config = dict(
    d_model=384,
    experts_per_token=2,
    moe_layers=[2, 3, 4, 5, 6, 7],
    balance_loss=0.0139,
    router_cosine_scale=20.0,
    init_std_router=0.0157,
    lr_router=0.000533,
    tie_embeddings=False,
    lr=0.0117,
    train_tokens=315200000,
    dataset='wikipedia_en',
)
Below are experts of layer 5 (counted from 0) of a mixture-of-experts language model. Rows are named router (the router's row for the expert), gate (a neuron's input weights, with its number), up (a neuron's input weights, with its number), down (a neuron's output weights, with its number) and show model dimensions 192-287. Each number is 128 + 32 x the weight over its row's rms, rounded and kept within 0 to 255. Numbers have three digits each.
Before each expert's rows: "gets" lists some tokens that make up at least twice as much of what it gets as of all text. This comes from a sample of Wikipedia text that the model never trained on. Tokens count by the router's weight.

# expert 6
gets: "0", "5", "4", "6", "3", "7"
router:105145127155105151116117079086124163125124140130141156158137164130122089144122132134168144187130082132111171108092141162094090153130141144130096152122144116119123164099134154087103108082142223141167131146147087132104086162110060088103147144128143192132130127088113160130117084111146113107
gate0:143124125116151137123153101165139090131173142130161102170102129152135180140151133125138142129133129124161136101144116164129161176096101121201035071142131078155105118077065144146109139099090114177138165169116099113180149167184113117156094105146074148131080125094141152124115208123130142188
up0:155147173112172153134174069158170170156083138124164128167111133103154158180122141136053131186089102132190111073146113127158092179139163111155121138116082094146127140130164140131130178117093070095121218163040152146111094182113176122135111107159126142130128149093104118098062159111130096084
down0:084187111124101179174117107121124130122153091123124145127137116167128114118143128155086091111158078092084156097150104179099176124113160107095130071105124131138182075185146136109119107145118025149133163103169156187115132131125132107106103093123092143103178130174129114137135163137158136104
gate1:173130074139108146149149119156135163110088113094130145107164159137145162117178142132118102117113143105125134127108105132183153127107105164104099120173135143123142143159124125140121139156122118087124086095141160137086163192103153103163115092129164104107117089116127091185080108195205205111
up1:105123104105116105144219116087146125153101112122069184134121109121118088153166124116166109066131076121087135175134070146116069102115162105064164106152130113148101139129129084089116104185169094108159129121133112142134104137138123194093152106106227151069134139139115124071072125136150134116
down1:131175100094117152118110036122114079135108115116139095108086105168114106070128108073151124157109143131115123126165103145159108134095120110180161094094150152181078236151164176131097193092063112100162112144114126127078122105153098216108158122109104122144123215162156137104163202067137164192

# expert 3
gets: " ", "0", "9", "2", "8", "5"
router:128133110153143098160102111156148121165128153097149132150097118140136112099192159162106170121115155148128128111137102134134121164190159150126158102122115160106132099151158055123096086107186141110096132137102143104083100138123147119157120145096142157101062137096157163155118099127072127156
gate0:148075126139150105137151058137122122096144171111158110127107193165142143079102143106100143144093051193084131156210150111113156091209122090107106132095122112106144056128177148082131154154114150134086156129163077192133109102120154102108121125075141080122120129154135128137077125070108120059
up0:116122140102161065186186136115095139163130109087121154127160100147077200115184118129149213127099090167077095161098122111103122124121119152155115139110140053144130128174163136094160149175118074087081112153128161160146112158081157105150141141114089111125160113168127153127158101107116146083
down0:118130138111112151102098100120097176142182140168113081155081154143167161109109070107071145135171103126201171109120138148141100164117151126148157061212128120167175122070145186144110178082112063137121136116058082085092148172102144135089117093176102102105126131145169168137188113136112131140
gate1:106134151178178141110094052107147154088149157125128182143118116157164083126125170109153131092099142089142123125133134114174120121152176099128156094140198159125128143104164127105119114096121135187156062170120111127147047161124155111153111162152107065114125103146166142119098082113101112173
up1:092162150163178128121068107137135148129142132099174134122131124191135144084137155110109203130144064088161075154135132102130146156110160078119173147178146148122172162088103127143136076151152119138124084117160153076116132090155179150115105138116080117120127097140202116147126125123080140130
down1:138197110131158183172101085113139096105132133079164129129123077160202087130149161164084186143192086139116093142123074088193125130108131155141139123104183116129146154112152156159155120147107060106099121086134189157107120131149113132089115142116147156111158111122103153122105177096101117153

# expert 16
gets: " (", " D", " S", " P", " U", " M"
router:140133104071072124136194168074130114174115166110124163078089084140122094156141130081109067053100112137103143117122089090132154112103119095192138150105168092122180119130117165149116051193086081140140137106086131138106126134141111138090154091120101151125152178091090079094093119149130109157
gate5:129139179126174172148150137136074166185181161155199177097132157159123077120118116086130134200127167097098072122101109160133101148020075095136123185123135079203131139068113169112157159163170197094117098139122168113130119115106141128121147076157116108169109137152093104144148113095094068124
up5:157156109120128131174138110165108149146130116135178106140168113090171124135100128118153104144105146099122178127100065148182101068107146170131141140130119071131204099112105069154125114091159113155148123116138127122134202108119124064119155122127105089155153074077055172098105081114110129179
down5:059074098074139172145152134111140143179112114112128177110076198145181160115149136087131142125131164157177148138106158158150154101162111144119142120104073146188113128093153129151145117115131200122219101074121182185110114130072160082069136123133131233144119107113097102165132094098149140123
gate6:153113156118194105118131095140215095073110112192159141133107174112124138126053135188102068196136169129124131137109131148137118148132114177071144198121089136118139135088156173159095119139143113111119091161092113130097164074162138111124161056106125169156089145222145163117155144166155123136
up6:113149126156133159116154124124155164114121188133123110091108076085130155090127145177117102143124060178152124114111136124100106135047131150084093160115114097101071171089137132135066131108133134099115143119143119138091121139139100113121114098088120096138092149094132171171123178188078178131
down6:135103132111141082173163154126135199116120178159099138134166132156133156156119096173077052129179165157162100144080090096104105166117152118130110117153106147185112164155161161122165143141122151140143140129131141148108098124140137129096071104139129087147053105141112093127105188110140086128

# expert 7
gets: " |", "-", ":", ";", "|", "="
router:112148092114146144153133128124120086098115157098156073176075139142141122150098094127157071108150071144106111102105114088086196166183121107114079116077043061094154112121135070092183156115108127087094116133114086094126138098099144120184132153152120110141104090074118123147116184132093131199
gate5:105180124177137114064123127135115110048124145113166100115176169126160145087155147155050117092127148164093106093136109201110143110128114079097136122149128083174120099135169137130093121125096136178156173115210157068135082130123131191113067128153160136139108133158113136120112082100159080127
up5:134147036127133129079078140155124039114133130120166139118052153142134096163096114110094188161150143094114163164094176103148117114119125103130142148137052105125177077115148117161121131194091135158102142100074097139108072105133107126135107136109172165139114133165113127132173109099096140098
down5:114154184166145095158095078121168113192122063185125183104153190171205120123132126051110181144128142086151136148160070058133080126132085131119146154132159163159172148168182100119118144174098195113119178181078123071088179136141133101118191115138112123158111193110189104160136104136164111112
gate6:178110133096167141135098119097154142172071158104154148114091120103117136097091140144155099096127187136137168154131118145108131087132101154123133187098115101185119089158122092191129100106060158149134150084170095123119060140204100116109150117125121114215115120082071134122111144119152152153
up6:192157114123084129128141130109092137109134101124133057106110188088154112131124141153133142100104116072169090081165173120143115117103151147073137163147109086135143121167149149127153127156153119172149127150175078049188115131156162147125144138073179106142081139137084117134086126129084117194
down6:097153125162123143111109164094168115175129114098139118138123138102148147096092151153104112156190075173063097128173105116109186126113125132130063141137160095131147107171182125189073099151094138121132122066154153146133108125096090140162184121139097146070108094129117170149083120131089174160

# expert 11
gets: " ", "2", " at", " the", " from", " in"
router:092094146143129176160105084144126132126117093162139069155125139189110143141069100077113131135123176125110120191092083165158115120117141106147128066131192055116123130119132091127125064156125095173111119171122133127160091073102124097133184143117154183109153135124061228151145124142112157110
gate5:113150156130104103107126112171152154125184114178144105145088175107129134077139147150163117118118104134083100099124170113114097152110126145115115160123070135102131111047141105162177135156161146098091101148138164127155111104108081077147125084122149077205137121157103131125078063129093075146
up5:115127084151114137164173147149124119133187091142073115136087154095175166152102119100143150181126071165126157150102094091147113111090142117169183092123155146132144143066116118118041091084101163109138074103154114157053111189140173178086109208157155140123091091097139131115115128125116092153
down5:129089103120087070126096034103132159147085177166152080178120150138147087146123126147148161152173143119127128140054135087155138179153081121073107140101098146111083116150129121162138130130105192091142163148125144160161088214185134074156188066061131095079144125088162138107126111132131184160
gate6:102116162054090049153164134165150098182077176132102135107121138127088197148144085129153136157178102076161137105098196145139131171146087182116137119185137161142166125113137140117086137140124122118098085066139074151153149037093021150110119142116104139138130135112108137103143148112142159088
up6:149179127095107115124133060083084159175076099123105097136099152143154185126124062159125131132134154123129089126106127156158138156192147165105182071161158096115105108093164119170094111103141088139115088109142080160164139092133121109101072103145154132141129078178135167098119128113094136070
down6:142098108112115149149159203099123087120081045120126092149187125150122120142205081115170149108178169161143134127159113086107121124113103122099117133142150105151119151110137143171087142140090111145205113133129150117104112119141158136126175152166140078136159154071124122116134164177126090109

# expert 1
gets: ")", " \"", "\"", "%", " this", " one"
router:188165117146172138106114250104113137107095102130116155140128125136135109134108115095136143207163168122118172109153147057107112075095116111138133168094147155156093145119097137098232099145071142102093113120148111160168119148121130171104123101128142083148124169115099144123142175163105135093
gate5:097148152107124147190138134129089143109142188182132139135097090077154156140145063170148136232101109141180131086100255104131057103138136110147136149161114148159133178185133124147123124134107134175080164148080123066102150196099158185131165074143107156178103156147094185149091134183141108129
up5:136202131094126158134088136112156102126097148121100117090115118126108125111157123105132108071079103134168143161134059159166160078185120117161146160123202157118113089134108100104067084105122154155097125155166151155089179173055165172155191086096112076160115087133092081126139157177122114107
down5:125171147161112078153110107152161137122087115128138103123090096137154062111145137137177153122150036180145122113113174159074148107182100088107110130130128102212170141158122126092089153118167048108136175119142182155195117168112195117086070184116120178152137116128150129078128129162151045122
gate6:174057123150087117178133158071151196173148124121138177077123117122119103100177151138117081146156174087147087170137087107139130078133157145177133113146139097176099133130147113083164166110162127168099156127111176120159102159119114235166136188146109102097123147177091082157099152146119167145
up6:158167106109143183164133073146098131160214095166199136140103137115075122137122134069079086057117116155129123115133158070095118110125120085080156150111127107047172130105142098160119114140121104109166084140120065140104110076167127124131190093100166114137119161107121167137122081159143171142
down6:114115143141153122154146142124127107132094081142069147148122098108082094056190065181115097106110130162120118052118098148090152069084132176117155098140143128197094126077146072096138127133109113120054078167128158103109140078166089143117194142156125163088141127115124061165143101139171123147

# expert 9
gets: " |", ".", ".\n\n", "==", ";", "\n\n"
router:115127141107116079142151135069144078098091117171126180172099148179147137127149123167146138099084144121093127089138130128062115108102132130131135068076086136098092110144115107145135147107087079145164178179148123125091138062140113136112172096153083137118186116153074136134128160174144073167
gate5:161142109160087131129150189138122124168129102143126088093124097193142173178146139133150154146148064124180130134099155104117105113140101130096153168155146083133088144087093124137154144054177149120146114134124102129177141131190099117070097117085106150118119108163123157063157089118111131137
up5:096128103051202088137116096122155149093107109130111186155185148119164160139122057155137141099137209121120173121086168172098181164145158136120119099145158143122105095122141150091136189148143121101133121127143118103155125118167183135129131099057123127156143162100200143156130078083080142116
down5:150109122114171124138170047149159111056133095106147105135152136114140163109137132120124123140138144129150096152127106121104104104196166142074130083099113144130135112167141175144096132151068122126145128094131099070159134170122105116091145145099134141163129113069173155143200126105120152103
gate6:081149069067148145096086160181118054075054149189144126128097126080124099189143129105193105121161129142141149071082188154095079138093133129090133135108125138149084086091099088081156152192133150099092115151160139153143075143093120086114154192173168214119119125172158152160139125100140086102
up6:105093123142111123157161134131086146069181158090138111127158163093161143173127170120092149176128202157173108106078145110097124140138133186114156146148121132136118176090150092111095155133155155137133125145137088158200134080100165128078153099113138132152095202163159121116142133131160060154
down6:156115138092170152118133157170063085135079145122185143131063143088085160149182177155137140144165098158114148127097048151095152112118151084123131154119115138140134125106159155142125132140094090138126144101083136103104083143151139147157088094144125135146136083078085143171126104149144142060

# expert 8
gets: " was", "-", " is", " were", " had", " has"
router:174159096140085112131164187120094196116097083125152073130178105094067136107110111122177082146154140104110111135109145183146108113086102132048122157117129128165088151137138113169098162066169143139151121104164115113117094195155159107128149127151143074148073121172158145133137177109224135137
gate5:102172156145111113141118150133112094155110110109081143135125141193142077119135201104157053171149065148112132118096113148128084110143098117108134135185135218097185136143114122135077112091173116147088091171156100144152161138063096176140147181184098090120160158190066081104084154153110123102
up5:111125161182126119160067125067188189094190141156151137115088096072142124105154130119103160117112085145179135088137201129105155092083145189130198125097155141124104091118139144123092215088131096093096119047079119113104093118083129117146126115195122109162092125136174128161158147126131171108
down5:159101118136107078136082083096153156171167088136162114173108101168155099153158102095140145077159125128132088121116141114153157128136168082126186064132125085112106143102099145138102120129129075087095106110133128142129106104131125206149177116156132172177153181096089102135139088113101188089
gate6:075090147051173112124070109214167159124149149143091086171084108178121113121140194100135131086061137125129162143073147113160114101166141148104131152153115181094082110132070116132125123193088148065129096144145141121084124147127127131108117111090118121151171185133121136097101122143146125139
up6:090134104090074102154105133132143198082072106122147133100134178122086122143164140145144133135111165167120097097189089112089112147183092079154141066142121089133173167102183101109113081107160101127107130148112139155124115087085132104167162185125138103124117110156148142090184118081120150121
down6:101167147123093139176098087104174140158141096071119200155099130096144164131195125109137186097052112143095073108102149164137097127126099115125125099129146123166081092120113114116116104084121078103105134100110142142120165165102083110121093192120175161057162142073104145066131195115176085094

# expert 19
gets: "1", "2", "9", "0", "3", "4"
router:134165163043111111125098133079162145200157087108122140124102098138176104123171134176085185100081141073128124120122087153143195142114158092163115121134120110131186127134151089100108031119129179112123132074126148124090121155147114146144188149193099201132150124142149113202155138125095197119
gate0:136197154144113129169124138125142145165129085151154065195167106109083174079109136119097145135128173067107148147134104182127181118114094173156119109188160038085164115155148130106094089081183150106095157155125195108149092148097121177123112095135138106076118121151114154131140176190152132138
up0:170190132137073104098178149116089155114164147094114106153126076141166095061150110130149109114163129112125127098107151145158111108154091134139170097111097167130207099130097157094112138067190209127125124118093107111103098068134098153102149136080110109082118158069115113152129120118146206060
down0:112209108075187192134144110133194169136058127098109072147135163088122103112100139158174130100120106108114102093097108111135134157150101136113171109106170112099103093118112122114144084119099177110133128086138125140182138071111097139099130113159191144123073141127099066102118132121111134074
gate1:119136109133150153124155212093140163111110178153187182138129113114165065178146083091085029102142125155149109128142130099193139138138154148116145097173131176088105188136202151142085118113149136085098151174156154125129107081161149131205115159111188128108098061142118148078141146165095218093
up1:114127134138151124088114071121118159167152078181109092152198132100121185135086240157125152084114133133165133140151073134114176148139115150136157145111086142116114166136113109170118087077157169096119150098141087109147084170121141149098115113111109155136113157129141097134108146164161130164
down1:145130117131085124091170133131144092155188100135146184129118212127119167077099124094140139129136095173137125150136084054120112163192072135118165177064135114153129136113153150142192132154116127181153160099127121120133085123073191128078182131203125147027153126133136046166134125110133136130

# expert 2
gets: " and", " to", "|", " –", ":", " or"
router:092088119143179084088152125134116135113193138127072085056123134118065143170133215168205065125094049148124141133088136125188162153137140183110142127159105142135100186112152159121075112099128121119151107133164101105116105168112183123107129102081183120098113094116149100141119081114152164169
gate5:157134193080123120160137128157080133133098059134193124124175104166095119127084161163150128140100114064149132107216145127142119139156195079142126127144144101161097123151068157109125113145086134138074140061174115118172101122116152119043102088215188180157106122114122129167141136146159118198
up5:159149183117119106110126131183120144124098109104151088072181075150014088079076152177160122197104107116183119134160155113121105141113125120155168123163135154154108128132094106123120078133125125123136130066155092144209124102129124133030139151160155175149118117130145090199143138110151114119
down5:077091101124135111143163141163106085129146089083095163148106140164116118131121126164195166122128123124134097072106120145072149140185175144055113167144123114130192135163154142143081090166090147145161166060161151125173144166117158111171031089127113069142091116135090141128093106184127063107
gate6:149161137093142141155138091036110158168147162165104109181168088041171090133083089097143117128135103102140178096067099124149186144138084146139106103073144145136151074160104104110105169126191103085108132225079137157149162124112132114126074140155120174099134105102118132183171111146144167118
up6:145170096106180089076106128136117128127141099134062164092123136156092121119096152177137150145157069155109152180167148147105162147144155160069138140240123130150071064119149088066135089142125156156094163161076075150121115144187174105126094155118104145126117151108095132158173164176139110153
down6:126157129155163097152151169148130121166172157151159159098085181143199150113158138073150135095141138101119166095136136162109161113085106102167071087130103117131079136089136149157079099125166165133106140116092138118159159131104150106161127072095090108100149127111179169157178158106173201184

# expert 18
gets: " of", " in", "\n", " |\n", " on", ")\n"
router:176069145150091127108119064192141069122102081060110121101183120149160147178104141162062109114143149103192121115112160205116069124126107133112198138149121162090132148132120151082126134097175073147138147109103121155123135059087171111142126130113118129154123071081120124192160188135180096139
gate0:084175155170088140130093068132133137183174144127104100134128107119141123170136180081128099133103061127159160148130154130086138102103140151155201109088152108060159117161185179133151073134154152128146107142158105158145104130134085131085081125128179113135110168150140088062110162088149178121
up0:108145126126084142132183133125125114163097095079132097154101161167144082148146132175136147109125115108135125123156098119154166168129122140142128104125141114079120126168101080140090149165167179125091165121054138075089078153120175099077170182122121135051179141180146093143168069101184121158
down0:112138137167100130110160107035085095077177080156104103139120136126137093164159163116114102125064084138140161145126112122079103111155115093128130095148128110118160144169161192122160054106067255154084169104116149151119152118148119098049129027124139149113124106120158115101160104112138072130
gate1:134119125160124196167141091118123135103100177104122116118101136121101133127138115164166104169123091080057097193077120115115125115183145154117113107183153168169130137074130091148096111080112131129110115115148105126098094090118124134092146162087065163129121131161165152081154126135109100142
up1:113070133138149126085135144141153179136103142110172127119108118169076054158138142183125115093103108120152104175195145091116114160148202106109209111096100153113130115153114098166126121137128098104133096130141107123144141124123169168127104124080124160141097130174133145095095113170123154160
down1:100084197168142116094119166134068145115085146105133116112142075082128064123134118139174149152167133132137121066104121151144096118118149122078142079115105114168129107107135082110127126149126139079090166127124134159124141165113166099095154116044128145145136133130148151175110105088143083128

# expert 4
gets: ",", " by", " with", " for", "),", " of"
router:159139102157128099131209098132100176115148085113126149087078113132154144152149130054065115169049052141163155125104142216146165164120126129113124113123101194086146114183134120127136187115180119157131160131181087113099153070163129112103095176082160137083156124119112051103136115088113146107
gate0:172139110114139124092121126181170122209104148112163142151120191127127099080046125107123141097140148145103153156110070166131128101157098107115121093134131096134107151108114157143113150137096170112162172144153108145129087067164155110116112124112060119153145154123118122105135116066174156072
up0:078118165192131162169091121129139133071065109144098127210150144089161128137134135150174127121173083138136111071141149168114109105115113165172175120096190165082106146032094131121158116127071108111218122200096147140122136154110108167109108159132101158110090097168086154132169116044116129123
down0:135079070155139119135153130126062163118149107131142154123175128140122158206141169112201109084157119127130131098065162109124157108124098158117183091146148114152131111148133141108084142101155125166121124199069084116104123123139105120118138135138139006143084112173141134099096158140169108152
gate1:202142202126149136117132089069115086102098131110097169153087114113101151088144157044093109121116140035171135174134165160164103129145065122139075085107089088112108171052133080191076124126145146180189106077164111183129104147126179061157143126159138145122198084115124175190137150151101156169
up1:201148144112125154105125118068112157080134156099075148151106167138141120126098158095112108182086169115137128169133099105174110109153068073071121119150157163141121173123171182102140164119185101166114148098131140195079054073148131109146097178091126178175153174112127151189130199133096178135
down1:160113090112117134077122133098080126130138114145096130129123149118149129126128165117156151072127155081093126117105108170137134128114088158136195170146100117155218160176109138121112178059153055116139163118131168117118122172153138184152143159071092106060142127171127099147067154146083169130

# expert 15
gets: " as", " ", "0", " =\n\n", "7", "6"
router:145092108178097136081151100139129170130123141128120122159118166130140078132200112131107194146172133130099104127181134064134115092148125100090116106119137126163138088144185115154183161158169122077178078117132070097164146032118098146147155144125102143136136131166141079147115114102095121164
gate5:145116087134123146159082139140159113175108144120157109061111135152097094122102206099142111122110127163101101137123152151050216136127061154145154183181140149133128054127162168126162098142112104148108117086152090150106122090133182116159133085147152111105077164123147115115125132115176169095
up5:132160183166154126143156163082106123141130098095103105072074061186124179119154196159117144177096153139167125173138134107170139157147102166088173158161135150155164112114151080147145180141201096189142123160152081165156139085160181152123162135133123099154097084145131073145136127158115233108
down5:171126144199172118082167148151112123203098086151148183153111139138097130136112150115102142137149127114144140072150180127194186115127089184144111113127090135150157071119137091102085172079124151127143097096143181121122161100174108128147098131116092081113073094195113142132079109122149164090
gate6:109195070129135123152135161112160099159139155166121058137141122140124159155162212162116081168154148118133141104157096153122159092142150124070099145137155099134093169156196135180119129128110125161179194102098098141114120125094112125055188082155158105142138152159068090175077104069161137208
up6:174138190125120110099095109123142144123083142141082201130159127120151123110109149110079148114140112175134169121156095119129083153079199115182156105098119163155110116102133143142170170084143123146112096127078145151114125105114094081142084116087189135160133156133151137135131181103145084079
down6:144104114079157131184138131166165079144115142124197116151148133120186128114169157121053109188122183121175165183129169084084140111106103147095079132110135148127157118142124168111131108064141140129161181168102146172084147092119088134153127200081137145072129109169203098130128183132139134107

# expert 5
gets: " a", " A", " an", "A", "4", " I"
router:186134135164107141138156118115092111128080127177152165108107141150129111100082097094199081143124136176106115116162126050103149077138167129140102110094151159176103137130148209112104119158132111111102124076095154109149127180104116145178161113104145114096109108112124135083110138105129154116
gate0:109105083169104049091165121105158131171115131132081140109103120113144158083157132104122082069147148101097098114142154130074147126132148037189121150114123111129070092132167088128124149091099134135153168108127137159104107163140124161113152138138159134084134064150177134098141081118128180119
up0:151066113154115155104115151129136140170146075165052158135184137147072120104055104136118126098165129117094108097083150125080140074086123155097119098148145089123097119117144098155134154087139172143084185142191139107104080167105100122156110150155119113123134095128150087143170103135148167095
down0:106107117094125083088138143125131070136159136083079198052129155143171163128094139130198118124180120097181140171170132119161110079191162117107141149135082152100168099175059122095093094080128112154121105119175107163063175128134055102094152141110146168128084133098098169117126169102120112141
gate1:159161113130099099101161098211169102124106148162126071132166156080045156156111140157106127147163099100132144178169143169057091126120119126118121105119114070121141137100135162132124128134152114167126128149113097073104093126167145150096092132191142107138124103165116113136070123154077084117
up1:180100123092174156170143140184157178090179053176111134087140117082145113142135134138068175124098200105216140155143140137191111133123135091138150114144144075113103106161179177131194182149147135147128059161091144116178075157123094178164108144107099154179079142136100134150086167082081120134
down1:145118171083176147123102115092100142131152152150112141141150064106090199120099134104057115119156136066138092136143181108163129137155104162149148100096203099135135141126138164051148132088187070136150122103112147107093139136112115132162148055141053081142126109128124147154111080162072115121

# expert 14
gets: " the", " The", "'s", "The", " his", " a"
router:162167162149159144108071154091138103115091108174131123158160148164092156113060106093121134133078146125138155134115106131082122143128161156174110060169129172121116103152131176092099147190117071110107060128084130188112099065091100143119147137104112200072113091157109154118087124160132113132
gate5:168145199178086114188121113089153121148103137139085031093152106149131143120151097090127138150127171150176103136145175149183136150146098155109120163154152094121145115142152123135137154129174156174094092148145129142100127082087097175145139148166079104103112092077117118152169100090080177096
up5:115109142196033085126114097092173162225067134155113059076115131142160122114147127067178083146127119210120106132125104106137128186167140157087081176154092103165147107154109156098144123120147163097147098173088114142116115106100133098127203151197119121130093093165145090104136110167120101116
down5:136162160128119119127034130075132164167144182074128096092101100135075143091076082117160148151150134136173107102156094132095128180108061166138175097144159095096107142127162080158161119176193160169147067134142079159135138100127158120155182150123184066162088126089100117131106057165112169131
gate6:105131138151112198196183083078123115160125146139131100080058156181152124150155162180156097062135183160106161095107108087146170152088145169076129089202154122165110113109147103162180122090105119088190095126099117148102121120151108087117116094098110076114082162115150110143130157120079141088
up6:110121144149116173164175095110146135106089160045097153095124182194155106174118201159099128106129132110100166163098132079153129146167127069149188144103130098117136115131139110098161093115109094101129153147159148094127057171106141135103181102108113103082105120082140154093132121175087168124
down6:134094128123118177170107098070117130128177148102140126154150184137139130101149095174135110118105125158118126109158139120162153172146106216140091108115153122176110073180098153117102106055105153134122141162092134124095119102152117203145125149068075143157151085123165072147162109091076167143